Experts of a small language model.
Size: vocabulary 32000, 32.1M parameters.
Experts: 48 tanh GELU neurons an expert, 6 picks a token, a shared expert of 128 neurons.
Training: a variant of Muon for the experts, 294M tokens, 4482 steps.
Below are experts of layer 7 (counted from 0) of a mixture-of-experts language model. Rows are named up (a neuron's input weights, with its number) and show model dimensions 0-255. Each number is 500 + 40 x the weight over its row's rms, rounded and kept within 0 to 999. Numbers have three digits each.
Before each expert's rows: "mostly gets" lists some tokens that are sent to it at least half of the time. This comes from a sample of Wikipedia text that the model never trained on.

# expert 51
mostly gets: "′", "The", "Awards", " this", "History", "Results"
up0:458539481502526440528496472497451575500509478544511534533491478459573552463504560533506531501476449483596495530543525453572500494474558476457557464491440504481563488425531499525512528515549486519406497486471536498413529453510460482558481502425490488478568438492537473485607495567489428482530461516518570445475449558533520484490559475466529442449518486534468496557494502482365506428549437439532518459568457502465531432523494496438527422555535508541503516508531487491488526469460516516506532538532503539516529490499521496534506405508516524463504523506472426537445461509484521508483394496556515516475590515459496553532504493527474478414482496480457498520489618507477519501512536555497451521501513472490563452409558538472511521521517525455465461528505466458513553572548496
up1:500517512429457409491549455608441509411550525511509521478510517523512499440473519515466539555568565478476523555517536495506471526536490553549503518490475466494404492515444550503516496472518473473493542491531525488467501500540465475460434497524448492504505493544420489491482555596432518527586517520502499474478526554581533567490531519499496474523498559579497482499453492572531438511528471553439574505509535490443551533511493467444451423492539509433500429472463497417399479515483507445530545533523488481527443536452534440507468483502535496495570410504509505451500519458511642505500507523530547528490476509522513536515568469495489536515577469466456450498525483506488521518493458500457555478457446542478481528441400520479537527473492477547420503477524528438484586521528497
up2:506545468498546539512459526540523463488435462516507520512425476496540534459479498501489474541466462628482510465489479513501513478456478557534562485507489442462544444442548494517478539499577495493532467469528491551549587562478506531458494509561567463569532511532517486530512480511452509472509534515492530477477431518437511509435488496455464482525553523527492507549539495444474562547500519467541513476565553461528485558499488507498512551511464533458520534491543523590487490466475634543431529441467549451538492480431542496498528486517486436447471490461441493477531452536444488529538513516534512494516510525482542545537562422470486534476548480484587442434500540424520581496483452418465492564494479533574586464389443430470467455490484539569500460524506474502466528464415495
up3:433523454482535519495443584487549471514502556577526437441440460550495495509498568588477553511500513490517465515480436461503485486499500535478590479493503435424467503505492397508440532461486474491555546390558536501449497482568507541447497523531571514529537497522468492497528492540425468517478507475545519437458504477442483484529500509519517522463452513498492561504578513497509527576527518511553544439516508475463497497494502565476511539553496535506544481547479488590479525515452553541482464521480475461561472430417427546491517514470441539487519485518516505542512507507492433530517492538598530565468449500528543472542543486479521527451415527397541522466518536423473552473521511426512451514515526405475578506552488461515510439519444519464450524408471478481459519513489472
up4:523498442548551516491496432520538505524448477522468514529511505497516495477545476504492473504472503463539491536478474469465446510492490464535468488454514460511480459554451517446421485442533497451493530511444552526485493453474520524551564561548545563510482475501502543505485494507460532534540526499537454584504434552450490514403527491549479492551537454514524475552548407533551467523520475472561573485495458497418590503479532521486502447460550516521564531493460485512548569528462496486519455481478519594533527566561522463503510464499574466500589504536536451468551550440443480518445473454522505497448483493527435496510488530489444466448520460553524476452483436496499572501568559542456486395494527513538542569415562401530420565513454489458568498482524479450520481430490563
up5:531485447462530512460519478504494498525606568512507483527496483528453540544477545549468449524540558545560458458474449552525469514515477536537495490454487484502520559473521469519526502494540565467520548469465445508478564441518479493453393473482471517494420503448520548497489416450523451547517432507514466501508463502458459525503434443504561544453561484454501581485515547534537449458510519510459581565515587559549509491453481517522527510479503499471470526593543469539462539444493505503532497501471555522478539525528501492551556495493445445464539534497509466481493447495564436537528511507489496567435491536469512474572448516486472533428479517480497490466462400484586542400545409516431509447497548506443497530528532489550475477484462585425484485540462477560452468416485515
up6:551503486419586508544491470547520484496536502480486544474511465477456544533493489536438475511494500549459580462512440530442505463536566478503472532544495524479534408564539556508470528469502524512465499515504532530485533480560530434420566497488474513454462435482525483544479468488523465473506495508527590524480478544486482463523489484513503508535537533481559524436462449520567471417501509507554515558504494458489416465469461591544516593503476456460537500408542495522499524466546553571532506579495476523505483449543459563459439403507498477459517472435554554437499426518454489532422528508504541504422513415423508496550492532501471476431553474475494519539533567491531484513462618505508576486526543461503459487405491530511500497488514522443537518484543492510512489504467424
up7:474517546519457453504535408572505493545508539508562430520435510421569507516434508540551518519546564523527484480543540484528457515529517489605533441498570564539548461556465500480483532581527478419516398558462408491465499472501492536478499613524531539461468481480518542485539513518480458510520512504482486562514507445493534514472566507425460483582471507465469518548513518527507520450530427533460479463511567450519528566444493426485500502450508478503513516464468491492492487462417511524520477513507496497518548553510507413578483430545512447445484546449544476453528512588517528551483520489484527473527506466513508437485508487465440555587552516530548424541471472482604437504513502498458484473480538498474452484428521485425499490534491514494507534485538523557474545502450492
up8:499425514528514468529394450411462515509515519581547457596433521465501556549473595493446540497462461469428475498551496458460458516466441529568527468508515418526532532494478486497482502445473561523462525488522532442509482478444435476467492466507492524473543455521476493538526562521489570461476520427500501533566518525403542542500486448484426504508477550544526548499532465557532411489475562421483533467505486501504495461510552592526552506484474509488481570430482501557530498483447450523528473580553477548530531493437500549510512514548490525517513438530536512513527489570492510508476493528497510509498551449510506501440450506450473489442571516495558561458503473536513516481483519477511458476476418506475564536467550571568586547496417463448506492488435497499543543541474501
up9:493504484423465497482625515488511441427542503475569468502534445463496481463521552510487562455498521484501529460478480507514481467443519465499434504559479441509458465505470495539527457495563465472532533490514478478517521476513543550466566545501500500498465441516479528469524519522452436534489571547551554497396485553545556510442539515512487526562564528494515542491546515496533502437473504457471459511481567397532506479457470457425500499534526462493538519490556551510533445408561521504525478552575479511413519522524519508558522502455502436396502570526445514542479483494498532525487506528497560482470455563463458517472488546554412520499525502505466495460567490509517511481430510491464501509447498452550541533542432484515540451501535582438494549542458573401447587490553538
up10:502462563458536528522507599543505566530475471483513516531514414454509569485486511508473572526485523530539471519494532476515468507474494491505477511482520532514505447482573443514452511552487546558488501532408453463515492511549539554465511508469491488514516510463471543468497491463432485528600509422499492462478504620558518542465433517488426501527519515496480572465535534538533456508455494503515495532503498448430449459505500398445541487489538502542497437586482500505498519461495541490526457607511569472537481555494519568539543466468478516418539460448475491509496488492496471492542529484519438521439504524472539539497482530462517493443478568497483486422512481591515458431469457575512499440515542511475475507508430563564431473512633578482441508528417525538471463523513529
up11:508495509550511452476496508548445562476534471502515474494516498528558477515542464522486533535394489526521438434473525489574450391470531493490496449473564575540444538476520529493484547480571466555498546520451498497484502471526548432524425384483516487474534488519428482429513518564545498509512512506445497534453563488469557548435497493527505503516460576486563564447442521504583574500506457513467475460549503488485446436447507580451523455492532546493535477392556427507444508413472514544512517479554493502534480513502495494486476512544457516489469442459522461461504491526515535505482484602580533540546466527465458521458571458498520522509535549465479468499537467484545502516526549566487461454472506544462489444527560430465562498519470502501508535434491493533479553559505570
up12:448472497437507486471482511474506493515551504481493531490496413497490591524533507503431489465476487507488571577541523526511566484483503513517505498453540499504530485495487518497584573484483491477483486509446525509571454502453480463480457516535561467463532596511466490562479526466514506475454504433461567579537525518534539490448446488447465547500534534507476552420582471546560521520478414575473560463471441543485556463544476527428508526512447529517553547449469578527504514429430541629465461510545509464531496521474547548494486454475499497442505417548503498519489516448518558528483505515489454502542510495502474545565469519532582523438471508501524566540502497485480501403474509463477501507475500538507472484578508536541493514491541559459414525506441483563489439393482421
up13:502500512530424523456459495543558563490522497459551549526577486483538552467523513513521531500499461502524478469508527529493559583438531472489463494502418511516507448525480478488460474512463419461456457462430512568446460511452463591451502459581496556530510519427508439507534483482440454519547522509511507543501401517515589452529502442465473526507501499490523470532454477528504454471542498509455543527439472524534458460524494534477513506514470492551480445419581495557539479441497565466449455501492504544423546464484489450457449495497524492474489492502534482510550498472448530563548479515450572517486455484476481425484497521457515544538484453488530538557543510610385526497524552456502539570493522473533475445535561496502492502464503647524510501538468481521465566507586458
up14:476507521537506480441480507473521514534423552524548519522480554465480534525483449493508548475508480473521500561537484492510441520579485408444493504518450542441483499467495516530545540518516464515474462494502501488403500476482486541534524551504517473526485560470521509475555535500471523485511505476424481493526486530617452578500517439500474461544610497525501583535500419495407473502461445488543492502498470445599519548486506474484478445515491425581503551505548447456506514492456387559548429517563544517524536604484461478495536503535448510486486476511500454502515375546462513429519552532495501490460462496467519449368531505447503570447552471522503529479511479573489560512538399487515514499515543505498541488520477485440539489502472534535448560484499458494476512480537497
up15:460394503431446425445469499522456486614481527478542490550490405527475466585521501494472612518494491470490463421512550503514573494508506502496507505557509434507466491536489461523555535502532451482448535538501498477514470551482496522490454471484575468536440467478454495557478492520461486521566458527453524431514485469540556541459496491466451511501441486483535540520505445519503558431512496454490499461545537556459523456557479449500503381520491501540526575552506442536473482500452517499519543517495469486470502527451506476553477438504472466488551522511443431527510533477575531517414533550500504504513504539558527540518520515481465552491521516454492587517422416544440545449481492520462471533492564496503585504479457463516519443555574553507480505523517513394505540447516557
up16:544500433458456515514504524528523543458463533521542415511529534549466474490532552503473526443507476494489614520502519480490517561470514529547475453571411458488478497442528514555506524462527449502492496469472494484503551493491463393506414491566597577525452470490455443461502496512481561506496528569494457532523569465516494512467514492521517503539524442502466552461511447465560477532505508501493479484452508428518457493496566526505529455536504488437441522491583500576573481541527518482478453523493470475485574524523539494516494597535545482490487470517448447465497521482473442599550486495509558462532505458420599508495475547530490529537560479458482533510441505438482492468582508564547528501492547511558497516482399452499581502457488450524454604478487509530474556519438522

# expert 58
mostly gets: " that", " where", "This", " what", " which", " whom"
up0:542466522489536503547530498575508483500488600466500527592495493493535437504481497523468491409482545488503540510526493492468528465499487515501495605500517544491443448497554554513510511533522494508508501464527459484452456467551487477415517423529431563494478523552493498558555463526497529511502447539576451508535517526502505526482504541496441551401588527473511564490414497504516467488487511497454479489516474422526491453486451457453514482528506490478522504493461515468491450510512501515569469539485486565511488583438505455452518460441546436496502450479537524429505502461529534509587551512597466524531527522572511488469511429437469478529542500499556449518469541484489519489460499478437594401472545501475525510448513594459505587449473512541434395491483497391550509471500522
up1:455416492508523511485524470515555459578386473523500494553492533551480520606475586539447500538453551455533484457474436492483511508474469521493498526494515450473462500524539489540478519495509466499494494499515410533475555583509513470519547545507486581529474476429556462548511488474437511501487464466460504459481564439494485442522523506529475497582518474458439543533503533461477536480499521559525570570539510510496543538419478435504371535547460515554462470500529487507473543479513483528503486514468520511491527575459451462494479479524420501470494466518437510461538528526461488560476509477553546578513470482510489446555480472401460578451418535585476533548472483575410538487484435488474474525465588587533560501538534498524482483513515526505507492511488525475540432486506482
up2:441528522443460445483507536471494538523506525511481533480511479418479508457538433510502499526492459526497539500534528503521480464406494499534451446471445419479498564539485520458564601455564555472450533474461459528434524505470566423482504485505438529544516460485502501495459573585451503489494508515494477566522501505463522407476552489505447541512537475495469456450597422551552506480562545502550567538386455531516480529519483474395567490472523557479494505470503573433548521599464494445463463503484532548501541465532530472544566523433548492453502481448496577469552504425522498573407485525528521502486511511529483519486564505590475482498476486486531519496514490492524460459510510536532499590524467473457536506411446473496545501452516519508487481490482531505484513527479542
up3:521507505479512487477457474472504495506493442499466446525520471452488533492513535488474540495552447518519469467481474443476532497542443509427507523486542507531413506531473442533430547540558501455514479456501494475498461472460455448466416549516440435549461579526494530489464501505427555483445507510520511494566477543509579498513488478488443523512480513494526489551478444440533447533482481590500456477556490532526481568502472586454533462515567534534537478475516511499507438545467518494493583543469525522552504508483538541473404609522509463413561448494424548512487540542514508467480497526526477518564539550580473523489583428467509540479480531469590457459460406472572490492569568539538472467461465555463470505547564546500454425504561525462528580502503514443527486504476459
up4:483487560492512481486497467433468528504556484461592520491456464465490498529469484506475483525430511416477450529530479533472488452508532480513505465480549529509554527456438458551425509533548504509445456531515471496575573473477531456523419500521496574531466541522433497451420454528501433553533533541483452535465603541469524485504509532450458491603473512481466497498563462534528522440494428458507553586523532625486463475534500493510453554536518511489566534497488502517460531438567489540491461524525523542488470491547502437450551518516481509485521473472511479554494548480545423531486524564482510458513489458463427516445438518472482537493590490457462460547482419627514485462402577458471477533431488503491552494525527476497470502527516499456468490535454524537502475471469469
up5:555426541581443514530486494497496550557507437523555504521439411541479455511546546511499561541509477567558501524539534431477571522549490495464512575450517453483484516489534459536456496488487509515486529525594489421471421528453525452503543519516501514499489474494515570513616539483565512521503523485560625496522508509480471508515503452538460559525486522473516468476593489484437527509511485479467515481446570501552488473430453507508483496570530490530506504517459494505549531438461520508480521542488541484491503412580473480449484487529488467463569535538507472515469531522493517493513493529482528536455463473455523457536514441456484463474511575438458503501400506501612468473543429517459494497467465440483543552471453503563511527491467402499521484525435538489403507416496526
up6:507483533483507417503553521490489515474471512561537537576514463478460510560530546586559553429560495499546454490530466490498464525500463515437503441505461506466482418565451546544439530444458486563487556525545484502475508471477497464516482509505500562393511461477454500604451461612408545487526475529511516511525524518481498572497480500540422462480574469513486493464578496546494518485517601479489525478576499521467478500547492500489539486572497575515437452541549441444431477452483519475553493518479481483475497390508528502491528465473548443546514424505529422494515482511513529472531462507528531472510541522544487548545529499503478468472513518465492467541575507488455453449389480484535447461507501557520559451552564521542476511484530421444547477485484479552499502512490485
up7:496468457490457493449429542505511572470473421535561550555469496502514501508453527550497437519508495507505453510577504528524548476544542486478563489588465450521521485465458521486468524443502564496475591467539444450448564554495462412483492438452526613537496488429454520571537437461429519458507427493507490514443547515488465508479497503485450536483558552517471465505541519471519487470526445464549486539490473501460536486493524482502543461475547531507471529475514524486457443428461567485496514472424482450523538416551474451513487514540594510542455467561528468506484477513410538521477514518452503489464476542486495505454580447510476502480509523439540542559544464542495498473493438532477575509406519558528458470526543575475537398483447498477481452519535557493501445508502560
up8:489512467532492430513513516529626467533532477486547515513519446493471455461482438470491473536569488418460545485529530523552517499517441508488392460432548496444497496510516525514436536491455567514535525441514550487403499447455534471540550468491468516499424482505484453455511516494471497539523488531428587469503491520544463518432481437481466559515547534540512478422568460511509517511528499438535564429493484411523483448465537505482539492538433510489468446473526480476464543448476495562477505489531428496550478511564482420511508502459520454492493403464465488429488469467543546483524463530504507500536548497448513480538494448505481417468609531495521476448543474540522565461551484573520572549510495534455476518575549552500502509490441473521487456507497514515456599548474508
up9:480464521485413503493499458514487547501501555543508512508554428398487511475455584405477530505511513514498539460545546553477580448472556490526467546481458432521453530516522528500484535464510410529458557493566466529491528455498478528499486536495437453525435484566469491510521532485494450481456548494496507475465511451481538534491534458496469476486456552570511457434560427481495519500540447424482498468591510542475451498545571490545474502512580549498444527490465529465511445597512539532552478509486548450465491542533487477508543482573450501462494533456488524501446381511468485512535488532570507572576580494561513471508550500462459565428522537523486500533437451513486536529507556432486518487490498433476434478404530508491565484540504468450489467515469474457476491453451527
up10:475571572453434516451538538487530475539486530562541524574489528487562501499522472533531504538531457461524485503586509441491453425500487511495540586527486483562460432542499510528455518490510515422498542483497536505442491444550450459538527440495530550569494490519423531497528468533468512533430510444475557517483479500578471493453525509479410519492626494504501530480446535484504454463494525485490453499565520496521500498504552498492505468490537492484509414485514440464503549536440466529579513528520405499504514460469530528601518511485508502506490483432506499512524470515553477560454515517503539555521475499511442476468484481478477526483507556464606439563408489497442493490436382491530500533556391533467474488535522531552482544524502562517464431438508511535524559463439517
up11:436493592505538451527509470511505573410579466460529561496570492507523530514481548490543520404487550411574489498493492532457527498503494559542538503519501455518476521536492485566439535440514455461509407515559506504498542485534534488455466509484541502470454456495428505511474488527520456456516525439463557436392580540479531540473490457487479529494519520497502507493466459604513454516546478511568466507591555509425580536469534476532545483460536532440492538462503448478444524482446484552482411457423443504475492524536534471518451488578561454416558488531510469502514456509491588497512519474533535471557489530461480484479510484451477471514544480523464510498524522438454488494550464480488470506503539478589517535457500542521471585456534428564489513516473530512482539477542476
up12:560522469449447498515522436502497526506479439628532558511494509483448512476493480531454563538472428503521530443534507457511521501510545541496541496429533433553511475459601545543411478471558486484423490450572516436521514458499445427550447492536552518505466484546480499470477560446475480509515528451476515581479494543475482519470494491506483459592613448543464506486541433492513451536532542438521510406453535500494469575522543505460526479479515515462477514509509430502513535532522463492536489421459518448501500483509527492547479577480476514448488516495415554436520496470539475483553458519570543396509515502479471530489512505542467495522521503503558424496476493553519471491537511543509526476466548564509456494506561511518463526549560444517521481449427539504409569506526463
up13:532489546549560506476512544548561448510518489467467495465490447421493520513452521480473472502510475497569536472490506413565438492474570535515474492450442515512479497463541465438458405449487510520432469513515570533520487485443481518521483505498430519467468474550518522474521539482492523525478536573580513535434550515549560505505445483469514440550510475484471492513544527499482503508510504468568549540480508439528401509545540468427508558472515459498532489538487509507530558467495497476410516481514476519470521518524437454535543599456496480448563495492524485503462483478499564504558510492423420530527490504535415535478457450524508551425596456492438511500469580494524486503531521510563509509477478520592499424477559561470498433448470510470429485508509477656523493514539534
up14:516518476535467518503515541553393516462535514432520499464470465520479414575488492533499503539431519486464480471450517476400514468553478474485551488514508487475597532508531514531481417455531459477478467568499524484435520529507423384513538533492406453470536504445524516470592554501486488478486531536546587471443491529496524498498493463529437435492520486516536524509515471435573488538532468504536514507551543473548472449444524477473520479445594503532548505402458523542544537566488444494493518506488482480507495464507485510581547470475544519474451573511436548481488514541485416496496547533526469464563563406474598516430490532494488473575449499517474480518534453478483503513517582482508490551556466469523503543493489562562554480454486512437480468510478534522497543507463498
up15:436439491547620481524525492541457530539489564560494443489540456518470480551503474559521473456460487480509543453384490507511511450514536451550539543500485441496515392558522488512445478515500465472516505491490527546482434494565470465510443465527509444513464550542467514442481473486528440552542496523480482462522537489491459543538554500461521581517525466501520521503500514516519474530451488536500489487515528428490517478477531486555518460593552502496500521516509539473479475396580511471522429448509519521503494572448535530522581532507446527394523462496547475577525541522464494535523471520555478570438456470541520521498581526437444485470430523466492516503485593469482467523597472496524470522479536512475490453556540511501578527449433452516551478555565446461432529482527478
up16:494518489473518508465500429542437524529513425587544499520465454540580468515475559459482538556457543550485565460500507507494491461491533477447493411428574444463563506523506526535532509467526547550478511431503527490440539481500469541521476483433559510526476437463485532461510486548496488475492559418584522476483588507433501493461466509463489490526485497511558535546511440476481440483562489515468566399496487505516489503513486550521436551451552520512520535475472474485518480504455481440554524493466499485539525495455545465456444521533544554434508507500438495501459484536500457482489460500560521516492446540459470446548492495441492548496568552410531518505550519447592500519387473426492424510498510555527571483520525435521538425472530478464491488461419472556516530411477498

# expert 3
mostly gets: "An", " Animal", " (\"", " Born", " Spouse", "{\\"
up0:480450482492477514483531529478447530432463486500485483560484501549491452497495507565448528461495481456527458382486544505460443538517498479520435486492508465500498416438541561499481521489492465517495512499537511468504467551465445458467552474571470538460513463480506491536455523574519482488524555595491454461467436491537511608526520493502458524513489575464504498532476413484510421517498489451558497474531573495488469541474485529486548486468543505519549453564489538528500482574511570550529563443478552523533437522532554498510399481514501524503575506515475497492384498481523464506418497452490474468462519558520469524515530547498608532539545452491497493513553506505483535486500538525534459429573506399477552451536504494495602454539449463439521466533532612474545489532509495
up1:517462496505590512445534556445573510497482563525524378452483491422480474452596530536520540510454569507493521469441575563440432565522518550474522536517460500522478533486521505506481460510487556477487423444479538537461516488531536456461491490481517430478489442511546500442488528520530517500569525454470463516517538569567517538542541455519528447408480566515474560499529535520552476545525429499503421529484518438494428504570503440581515434511526478526542501507451480511460550463502516476497524455497553459509537491501538444535547472528453502451476516456505536542499446579502494523513525446495500551481484453441507601521453527544484599546546469515487446438533496551435488444447496506459495516479465566450523467503511501558562481450484504471516533548441513531493509480480460
up2:475542580534474452503443463565566474539497496517615453498543461502428487525492491465536456477521555505494513507539519486537450535479483427512529537452464486481555469488495521515504493465541468490484449576500444541539568494513540487531509477530436507541534519432457516534514490498429461535497471504525443517517493462488521517516507496485508544532485497466452491483463408479472517651536491456478450500519454431485482538519489425543451473462538465463513472546536531541616482541507452439548545502475563530513476500443458458508498551487452500510574486494551477542520525517576530472510549551436575582504456499458471502432455515490515554466575445492531511402504495462541499489550476464492446518537481499516541488425524481433472511442490480453633538500535505555474554503490453
up3:491543511509468486568430496481447557480442510538563446450449543511438507508530513540478490436470432487482511507439531552604462485523458424517492553530500437476451533528531553482431497509561543489622573443512479475418507516515501417498553498535479522485490410445485458464508559517489502490455488469450502505509510528465566534564518525516456538519546505498438510457571487583539531473516507497520566498587481504515481453494521476589558511520406524474489510464461493539509544470500547574561487510527463472493460550471484448554481484502454475565506498468591618494496428439524465552477512494520495404548512475457491483514501562479502523510548502498511462500474519470479482515515510493482526515513541493508453602493512493474545479500498453417499518474506516444482458523469400
up4:512553540469495471472481560547479496478465555532508591519514459458512467566475450555435523472495511506515491524474502453542542404499502418534455535526538469487485483496529563490543492475525547498449504542454489552470475455514491438429493460509598518534565556487531495526575545554508469404413540550547530511517578535537434566445512455478494511525520522459372491494504515479600446524523468485492482527539514464503473469557513499511558464527494576543486514456462613519517505505491552511505512494489489530499460489448467436528473533529483444469524528504557519492480550497486483452438482502519423454465538477521524494486560550553491449566475440539558500491566481518434556471547472488515583493481527465496428572477485551451482482447401526501532501504493516511516485576485463
up5:511477561460521534519512529531460577490461527478538501477499551421488497568491478528442467443518485501434542438494563489455475518495526466519557545486522510494438531500543461558482560471451446488459506453541556560429485543482458522477505612461452483459502574532472491514489475400516476464550524527496439454465519538496465506571501463498405501551557513528458519548503459518528591554520461465463496490528527557508555487436464479495437525511461499514511551588509498558430494472434504530515540502509483556564482518409513487440457468512474469484507482488517472471471493531549508570560528541462479510486515551518498484543490514469552496473488510546465447510538487427405540479468468464419463504519427518567511485526467625540487491518554562507567408501512528503505459504433486
up6:581477423516515507412424513585440464506555485472532457483532490497440556504436529514514548495515488548512538485444512517411457440482488413518442486529452553512479482508476510505449540484516511427532535471466510497554460478581528504472497555499456532459518448539511524518473500511562450547550520511591541438513528492513546508474486538559491507511564525494530521438526458493467459493501505478467573505499451494464561451502511469579509536499542500526438423582483505485462479482535398459575518464592520523570543473544547521445494553482530471476605439483500524444487469474549434571510535453444564579550506495527506463485481476489449515516530470569498496516487483480484537490462504452535428474450544537480513501511525520474471541432519523441510500475595528530482527461434498
up7:526538456469542447485538444485486515552518498505476432556547461511510537504501494481526501446442502549466539487462512444498496503472458455481442507431524524466489458510571539548527470432529478552504538505533492549409419512515470414469514475444515525459448594537506562395553432574478467524543555542536543480526540476523496460489545513521436470459547540534537456438534482465495494502529557526541570512453467503452512500522503512519478465561544470484511542587496543514562469544474457497561562471538516511586523477452541507460506526493515499492502546507569452463550474535456509506593509506473461567414412579491449442463519508447475516482477514555579468459509515507477481462533555501389515430499497519455528478521505544558529460537502507511577477484516544558512474457530475
up8:411515473515466435462433521545499489484533455473544429512499441475483472448511421504488441493473439436527576434458454498495559524455474517517518555497544512488433482515507478492399453581503496513533535473462558518474507490504480438469459474447581524553517501543523481464556474389508475482464571492510540488518575543486537540557472496535512476509500565424527437450523482561528468557454497560472536487533486615467539551523460511469548506432535496535490431550518544488451498545499504527531500436467560488501527444547535470505421462529475500500537457475553490484446587442551447482417534479486483501430521548513526480479570467473462483483445429533553447540486507515507488504476550496536479483525509579409503478517494533545491519512505541479489461468557539556515506516542499
up9:488515522437545494503515538494553514518468457453612449515504453453496517467437456520526565532498487493457477525498483470494434550445478478461486531444485533464476514488416576545487515474531602504465567483535499476476501533556443468424488451476522473532471430488460573501397485510474525473530529503462553519502508512430415544581466484528458478502515505483437461456607406538506524524491495488514495497502461583534458450526572527509500458525516510554450429507476560458510549508509533435504556431505533496567541525513571482594538498551485485543587457525547509474510498520469510452548556442522517522483493533491487499546524490529490584518487501505519420540536594560455501525485558423534444507466535498463480515552521487534514462450499524583539534476503544511486504512477473
up10:450525414503447404467513499573487492518482508484549423540462406487564547496489517432439561391479552528490546429531511503446475538465514537474488507491528564532461556530514578576493502499510460477420483521429459532500469492518492540470455497477488515556450546503504451493471477541521550532538494472495437563499565478475591506531542517526478502547498583509463558454499462496516392537519494509533582509515519587467531541453473493502530458469475525508476431540515486487480503519478533501476443489468470450494466477464495479519580529514540487493479462493609525473510467511568578503576547483533512459460513470531567488500547441551500569559570537503521442459503444492506483474492526473483476461510540501481445478505488400512505462506532496442590498544472481568527494535491458
up11:535516485553497504508449523489476541441478458484544476535566480503465473524494403516486474497495456532566477448503497489530488519489437482425480464561518469502544571497520488447510518527502488457504503473544577511539509504470524514557472447531452492477512451548470513562582495461459393539462560552424478511496584468447626475517467483471482467531476467467525538493490415492472477526514462507526550481567525491527500534451354586433505461514468548449570511478458482496522563514425472544481501483553483445493480463527530481462448487557559492506566474531519449547489511477518474478526490535494466527527486445487456541538546474535585482510572464501520500454553574485536491524499510535536499530415470607567526422520448470509473542457499513527476528510464550438563487460478491
up12:436532496510578511524497560584470485516520400544529502468499475542587473497520463499514505534489508510601606513466409465534517443537495443548457508502423519490461481516483455647401480501530578508504500437458466453415566559522516405475486463470527482538539508474490528525471503577489443521498511510524484498487561516413440503481529541492500432509460487481425467480534537521530451507549470585583475475487537501463480418418534504436511526482520491478515532544535406521545485523444553478515554522521528497493421488544456443512479491521487501482557436489483543449455483513503564494520567428540469545531464472485502511520505503455508506462497489502523532482527518438531502500485514535469569499451475477484474560520519565527475495502451475532459494487509507481506443484486548
up13:455477551452485579398488485549492521527482474505532509456469516538536541439511525459507478517467536447578461472478438503491459504534559479509538485543424531504407502494499492529457529498586428502532532582488439540470524477483526490516464554452533536494427442464468552499547428508553496487497496511499493524497440567548509481502545476563471444451487494555490454498470554520529471440524457508495447524490439538502568465593430401480468407537517509478462453517508510425481469462481496530569509555505481557488400491451509539446503486564478485479564576475525537524520505526487523507481516537508475456476437513506543501536549570558493499508578575474536519483508455476497597492481532507437444489501506484510519579456545516472525491491472480513573520530508569425469519483463416
up14:471475475481562525464519560547501514562561473501579520473450471476494497481534508511437465521525482521507445473485597489489595484592510514511496503504512474512497563431413531518487518485468481550497549416485473510507536426440490494518511476508577479457435513532545481507602488531535434553556531525486573517463491521492489527462494509452537482547487470496472478474466476452528523490475569489503488535504476438464465484481462515501569469524474524502502442596460492497512469490472527525519509497461519429487383467555524464511531476455467454484471413512479487502470509537532511516497536507538491445437535532531558467502511527592528517471482507538518504420540499467497564494497556464452447491526488392533531565554422566494505542470411486481595459585530489437533602530548533
up15:558511522538500512518483506554431561496420445486613478496528459486483464493490517522408466553537501513533484514461470492495507539474536491568568500481477537570489558539520563524503499498496461537484514451564463523479434555479473527489478552441542488505437568503498482586553482490496479445563523502518487473514483501454450524456489436471491508475509412545480481490509487478493517454518555579498531506444544502456513503535465468560496589440498430550489447450517488465478510489540462476519426407458499486494508530543513453525522467482510441508520473548491485447494461572478479543517454467512517483489519519527551551519561461532447572528534534547455560437461503475543539552488508466514434534524494464483506519435515511431446516467580490428508527550405509578409531563473382
up16:432439502506532469470528470546505501531431453550510565501468519502489456457525514445498484453394474415517454540528483542485468444575518460500489509443503477480525488475528444560501448498497479521496448498510438436506505479505464502468455504509480525447504470512499576488532481549510546499526531527476543449515489494471515508494538566582512463492458535461472474407544431540445567546590545520529419504454538497467577507439500465493451577443494526599525479466503484579426575487529491535436527534456569452436543477479561524512506577570452472428564558540482527497456500523480494490463594495492445407503492482470460507507463594491520461462523491516467567421420509560465493455496472472507486433478490504515510532485462526517530536478483454469480482535557482513525489513505471